Weights of a small mixture-of-experts language model, trained from scratch on English Wikipedia.
Size: 9 layers, width 192, vocabulary 16384, 45.9M parameters.
Experts: 128 experts in each of 8 layers, 4 picks a token.
Training: a variant of Muon for the experts, 8381 steps.
Below are experts of layer 2 (counted from 0) of a mixture-of-experts language model. Rows are named router (the router's row for the expert), up (a neuron's input weights, with its number) and show model dimensions 0-191. Each number is 500 + 50 x the weight over its row's rms, rounded and kept within 0 to 999. Numbers have three digits each.
After each expert's rows: "mostly gets" lists some tokens that are sent to it at least half of the time. This comes from a sample of Wikipedia text that the model never trained on.

# expert 22
router:556550549576559558576422454466452438461538477419459499475537511439524539561544439447454472436465573553456419438444563444573444442522525509452544513474528499561564572473512550485432444440541442439507545488568485571423517560566539482435520457467437562472557468545469423438560448570515493493499553552502477449441434557537495444565437542551472456456521562557517502549540529559551462438485463566570551440557527551524561452438434460557440444512435491567571496439439478423560547471442434554540567545524503542568571534434549455461476550462564549493557518547438512522440551411453569435
up1:525502450539495455435458508478494534442484469671508615419531506494447494510611514522530485504418519513422392554429509506491482541508474562576500553538517492514515478473502475533522481462503449486460511454536548517553563476516489514426516380486416475392513504453475497455564483472396541416542573470526492577503505435524412514525474461436543540500507473521634462536445490570536550499464579525506527494479591529560476542507475472459504602452449451487557599509540507536504452530535574460397483464314565503492513466521477566566577455420477556510416530538549543445555485544450531496
up2:465530499507494513459517499474517537493582678496585468446439542511503655522548532475513535478494505574500446587380539522520481560529450511460503517553423502458472486460428577490533511417484497540524513494547437433545547505554481485513510509486520514425499514454502440548549502477496494572488467528445589408471476430496512464528486457559501436517506463506476570578504444431538452506433455495443524513443469520394480518534482513507515567365581483485498499511596459518453533533502529446590483467496440597508545419559549561491646485454457531674473583548443442496596492457481474504
up3:491497601459479537460526403483487548600442395492547479579432536465551618457492543493494475436563496566468479511520526471492489533400461482446534519535450455557511487445543511498458506557383496508517525496473525482487516535492460612497492458487526508483520416394541508549586561557542552517504525513518513539473440463438529471513525444497496437539510518388427574463456425513459515548517502469509461491519459547552523510554539548403558429517517449473549489507493488431510522540468560559368442517421467444518489522572622538481557497464449594560522585336483463651468441484444508455
up4:480572497535498351524497479562492484537446490490530559456520534584504630519560479468447519436498518451437477479521552548525479511571634515478551551459467477491483451509550564485491523475467527511470530426536571506445478460518319453542633457558450476577514635503447549506497496516452566467437503444494603556527465544455509516490507451509477513561515441493519572457480599388552531564481508454523501479499433498582475506519466522481580496571480488480471634512553470517562473497557475565664509498432492534493460433513530477638478482451490514480534439479480523496470469494495539453
mostly gets: "\n", ".\"", "\".", " Website", ".”", ")."

# expert 33
router:516517519556569502572462443527446432471544403447536419455583472572559460490460436424473518489600579492526542455459548444542440414523462536488515437403477431591571505560491542483425447515557432493523574505528462567450526569506544516433552488472466560448533434570513438433491451580484514554485471494483491443431454539508543420554435579536446468446478567532527503581566525478525529511441467518569496453540474462469566406424496566536566505554481546551560495433449483428586564499422422554572473502511525489564572567454553531416494550450552533456493535520439518510418560534528553433
up0:532448456474508435540472550483522400479496515474564473497472525503543573549633496464563550471504530509494563513507477595507485491428523548605490562499576558545456516484430542498510527487493479430345461591456449512556419487514539516570384457459557426477496620501584525465513446478594389452629490467466523561596471423535464500500495437593491543498497500586534587531512453469502410487489507477392407496543528372425445506502496477500525550489506482503435517532510539492477502448493507521490547555526493502515475501509574522488515505441465574458504480560415410454376542500493470509
up1:565514481582414546530449446557534467509519520439502473493408501531503481491439503502567383530543524527512332524539469530479563541491492427478486484479448432409531468541489521475536447454563501455480533513516482539512544511568492458470463502370416413531475514522468577470505525473344536541530512503569552547580472446532499554426526366496466456556551498457475524433515540467419569548470410441578418496477508495513520510496473512480515454527525530449502579588555578460497506488550440466536544517404495426455560470519565468484426473374474551473547454480556590553571540412509538550
up2:535427543433522510485467515492502473482489493490525567424547522478596485467629570550557463484652440519550475499525532529437506465387492458514470526520473530489554471509518509524473495522489480470483494494479504500606496549538419554511422416414476518511571455496463471489538574463447439507571444435475451537649483520541508538430525518538551487450464513547529532415509521645433513506466447564423539571472446539499461485476448540571476564512503605381418594570491481494462530467518496534495506475553347470467511549484444496481457479425596555533426480532461545514580567459525483421
up3:461575484569498598434482455465491557600458534479443518656448499540522405463509509578528478498489499490572522505456501413524497466461520503508443473515549534532510460465531424557501462559484501545535516468500601545496525520517472524475427386555502553484429566501501454463499533534487537407441527579497507486525498436427445515574523503483485511406456507419432517458508492521412537444499398429485473470468614527574554485512466502508498462464510431443610507491534514499528409571480468499480548509506427568522517424471551591487607490403555396533502510437565566502539315471515532516
mostly gets: "|", " No", " A", " These", " This", " La"

# expert 41
router:511522472496587493549468514490435452524564431425458472489490447563532542530433428462438556580526582451540451525453455447451419457528481516470445490442556429568568451534463550529431444450443433463561511472537506559437555551488538466433569485504526572527486455553534423452453440519538562450475442512455472447432447488442570432518428554487497495484548575526539570574572571509530542438457459571559530429564590442468564426429519529489575462522445449567556498437456455430572521545431421543571439561565465542562568536549531537481479565468554508470552489579448550467438572472486564473
up1:441512504550534425444518555467412487513461449521446448619487531566482443442528406612591511471488526486558440489449570481557453517528538556543490589527481401541613481504540479556519561404501430460499498468471425460470543571594617451504579503555475508462474464454472492510507615506544472473461509603553502537504555432507465530477430439502504494573510526506457481526510535490386478432501411435538441597489644483549533548459529468527473503549470425415536474459553592497497508491496507431427501526494512460509446532437522499484426497516465531485436577568588517510422447459502558478
up2:425498432442491498459419492467549561514529484466493423558455522617453613479527465525498540624417475440405461491509476559525476502503456449516548478490608525464456491503516502416510538470535421491551451457436449477531505484467473596613497457520507446461514466583433400590467438508591467452507482459518555415518561565462440447504541557451466537486478435490546549456522480524481444519490504554515570541563545580531446509544509424526566456463460544510503550482472574600491580484359482560466480506504597502443456478474475448490604531459549442574588546487576525525495433559471543549
up3:409499446491477447502411532509409535420460532660542545523447365542512555507555519389461532513507540585531512458491464566406501510450534458519493615506463519499520545521456471440508502490519440494463453472418477524459492533484546471523548506460436516474426492486542516532452340636497586475480562470451571457425548456570487474509438506528427521513449502454494568473509544586555509458527474531537494554459507547518451456452510482481525529527537470556526514464456400418412555479556590533503489478555564565564523475531602547445565440537462535470440534584463453544483435567529462537
up4:491492407407510573470480533556414513532345465511567488500527461552445547479504584514486552411504421435583452516490535519438538423518540622468476475556476533508565480488468483479540453492407495435438519495463527472579444504475526565485495550590509629601522476510600575474447509540463461412515521497517589456633540526469512465479505535484530528494546490545537462450487477531511491496524536411524500522457421442474430520542460461542561518487533497526432511586513489604469456439554490491408574479546516517458419569478553490437469360476594493446471531477577531466574484480500475550
mostly gets: " L", " p", " f", " d", " c", " l"

# expert 111
router:514568574544555453495509510457441462562567437441555414576490464522515516457455446429430535574559557512564458467466432453410452426522504452498467480461556441557560449513436542552442432483471464484582504495528495549455563551487472460449558434505495544545446454563564443450457443516581542467470441542471526440447488480445558442475442551556568558524562565558471558558520541484542499429440433555551540434566552449563558437443553533515565467484454438550554505436431480451555562555440436527565454554561437533550548480576546522548453570449558541444529516575447562463445567471466574458
up7:421450525529527537514460466510443477565450534478383467498482545447352480537505537486480419529488455510444490620468524492464504498482568613486484522536521489549561526567573530524538515543453432523549567524467486503514529533395420431490451466572539473474658522570493516501448553492480553593445444563508499595558549541490520577408582428471517545587454552553478513444480472462440527480475513582445385515560551445512419547460409500496505506504629467531485510498532588491486462507501456438518437507455429538470429477507449502499533388481494519506471528538466490518509554477411460597
up8:499440554470549513461432509453480483496432535483484458431563479505521529445542545537497458394425511580459529422452558417592520511545528567531534422506485427517536418509452407503524596493533584491437505481610496461500464513493570511664544601471485522528590517470453496497480473442551453499479468476582485507513437418414420471569456499536508480456485516471441483469504567558522365518505430415590532514561472457468495502490512542471503442408550484497383547551516452512497504499487512589509543507583634560430520558472501482618570560471463469562494537439513482513517509501506471554
up9:469526494589532574473509459476424453405551465503563487537491468539492506539548523548500450480533501503512463492574450521449484544581562512556537483469522595488473585492538541354495498535486504559571583451554420372521495532462573512542519461378561512430530531412558552593471477482460460554489500528500514478524565545514452495522449549489393437416464518402474464495482464566434466493460498512505524516579548511473506471530441505410529460429485480426448434538578439436429457498469503517514489484640517585427497472461582488461460499439502484537433427476605525607469518455495423591
up10:440574421410445539511587566569564439424479462446476506470502439458327438519462535444457444528548488563456508446441550506540522515499529507558512419519506583518411552443622435477538523541450496451558430489566539583565473508489534435504448456464423477518497494517444475546497431437509344573508533546459449488469604504547521529386482493495482490558450476553467505483488450583450508487504487526427508435516458503509519515562545515519417535472555620496560542558523515528519549438536561528522558469509579536542437451489492554434475444561597509406500449487477549441530505543514484493
mostly gets: "u", "z", "ah", "ou", " Al", "ri"

# expert 10
router:515419567541541537503527532514451430488554438414459466561459432557530453506469418567465550467490561407488557452498480460551470510508567591436548418427540467551558541444504538455433452545539424504475584550542519568457441541499559478436558532448481550424532477570569437474438418537565474471532545566559417497411466558500521454565448534458448425500433565512553451536525589403498449441510455542561446446584578524535553437436436550549568489487492512515579489432461483472565569536469432525550485533546496524568554504474511517508541589474557479409550493564490504467436548519445570490
up23:546568482430435498443489507452469531569509565523424464463436540532543475561515502522506418344490551527414528537507460366493520526435446503495500468436466462492467444515466456530496487564428557559452455492508504423536525517458478501579560556514449431523375526439493544499583530370548449635524475582467444570534528518487555495354482503573548454573602506508487567551555573543538574496506535526537517559511546565607465576502516491555496492579418381476499479546453530455429425479485545541492483542460518453434555519506478552445526488489518489574488482451512475485494512466528465505
up24:440523535455536543528446422548536528436520464546458547494514451506466434472498539483589474486442389556603497503543511593560472478584488393488455609462545578544566541512483513535474498494509484470473377497479514505474508534480542483491446414498561453485495547474402531543499527469474539492464419432574469551417466447510455513519586499562440529509539488532503481405461494445423538516553470453469548562480475525521467484476444427499527504523519522470458490434558486552453532473471492569427678463456421463518553578517548484602397459531460521557392447441525441577569526522591406444
up25:437557483531550578319474457428456470512514481556483485546485481500406461570529507497492551483472522470555427492479494526526483533518493426557443446559480517451478458465515549550590567518520504518453509521562595512478517487496382462532431550553505533513520567522523506592450520510489576555504551538589454458526498430566554518453444479590450566438564533523425497486463513468462544533601404461449529517499432484527502497496498551470497535470443443477497544491560490575575486491483479453474488429530556371479501490532618433505544506370513485471416586344554530457514503533601421486
up26:490540588574495471422498446517547475520481544564390498478572724466459523532503523461477436482496443494559432463563480536430553442553480469497501475412493590500460496452449420551573518484508482597504470482460430509494520492521528482486479529449482482525497474533435533438495531444531510473435497438518445417507569475470386537482559513538582491440443483451507625463503477552515407477513546484459552574389430526463545534505543513477485529501447421505466500527554495526466512448525538536405544448539521543453461507501489467491529509475318466471524543509590401555525478549559438590
mostly gets: "–", ".", " .", " (", " (−", " =="

# expert 7
router:488456568550580541540562497477455444477559427460469533501465540503554441467436422537460553485449562484471555439501473466514446439479551548450538468416528499561572551434531556442425444486570434451562535553544556558444510573564439466428538450498447573485586530576569440430478446579544462465545574550471482465427429544451527436547423563480489440429418568578533487494524553449551459446515449532554576443493539554543572434421429529551566527527427488533555458428470491436568580539445429490515509544540523555559557480444511547529518547476569465445530461571516459479436537532474564483
up23:534498563530462510495575519432496568468473437483471542479570508426347507455530487565522538545559465512514496476327530494471478504533477522456413628469503573501528489484423537481470530443489540459521499464514514497516487568506443718542549492429473508490537504520496475455480581496456490468511494508447616500477541558412531482495496419582527526507492521537515458514396469491462599566501520407482488506532450557593536512457448492510436476623488446454411604479543558489511483504605471466462537519523500549407489578493480488492504493479455451523447363508517516454548435482533499513
up24:598568467460532439500438504505502461432500493612579533544488521524451494541558473509532510446580495469509435508595503547453479510541478506490470562486580544523504478537493470421566537473390457463455459520497485520550343489450536571539496537509497467522502481498574544436483582429556466472346536474485512583492565564489486541485524453632419504486491495508511504543545511548498668468474493468385505539436446494594460520463469520516538547549476570573490433502371572445474534403564487448458495489485397495518473524477532530407606476496485486489519444538457528528572450475493451475
up25:496504506537462498471537610476510549488545481497508506511526478501534555466552493465507462479500521528360347542429432499605505545454520465451526494450548508513557549499456452486495633481397489509443554461494544473479491568562491514511535501566414505541536454443413465484558492470528516461496416469433551486486444469463500476380531497464409536560420519490468605435488514493473660454576485436528619476444487458481470560502524462508464565552520451575505513516476546490475514524499499460423515534517427518437542585537519524434517573525452577521404422458431593540573411570483516577
up26:549401490500484448539416511614519419534511496567539460536521555502522507459542480533548523566630370527580438491466505490524573518496452439539397460460493471448506438546504425553582515581457510641398492533561501564466506445523601509509430496481580514416474488514478455506543517496515548486429467478611486498524488585557481458415537539577572516506419535562480546389617519529546474512492476352510476530488504461483525471459452505539462520544457595468431427509486603533510461512449532538483454493456481484433410528468547511488506479501563573528485543489505534452456494507462545465
mostly gets: ").", "\".", ".", ".\"", " ==", " ."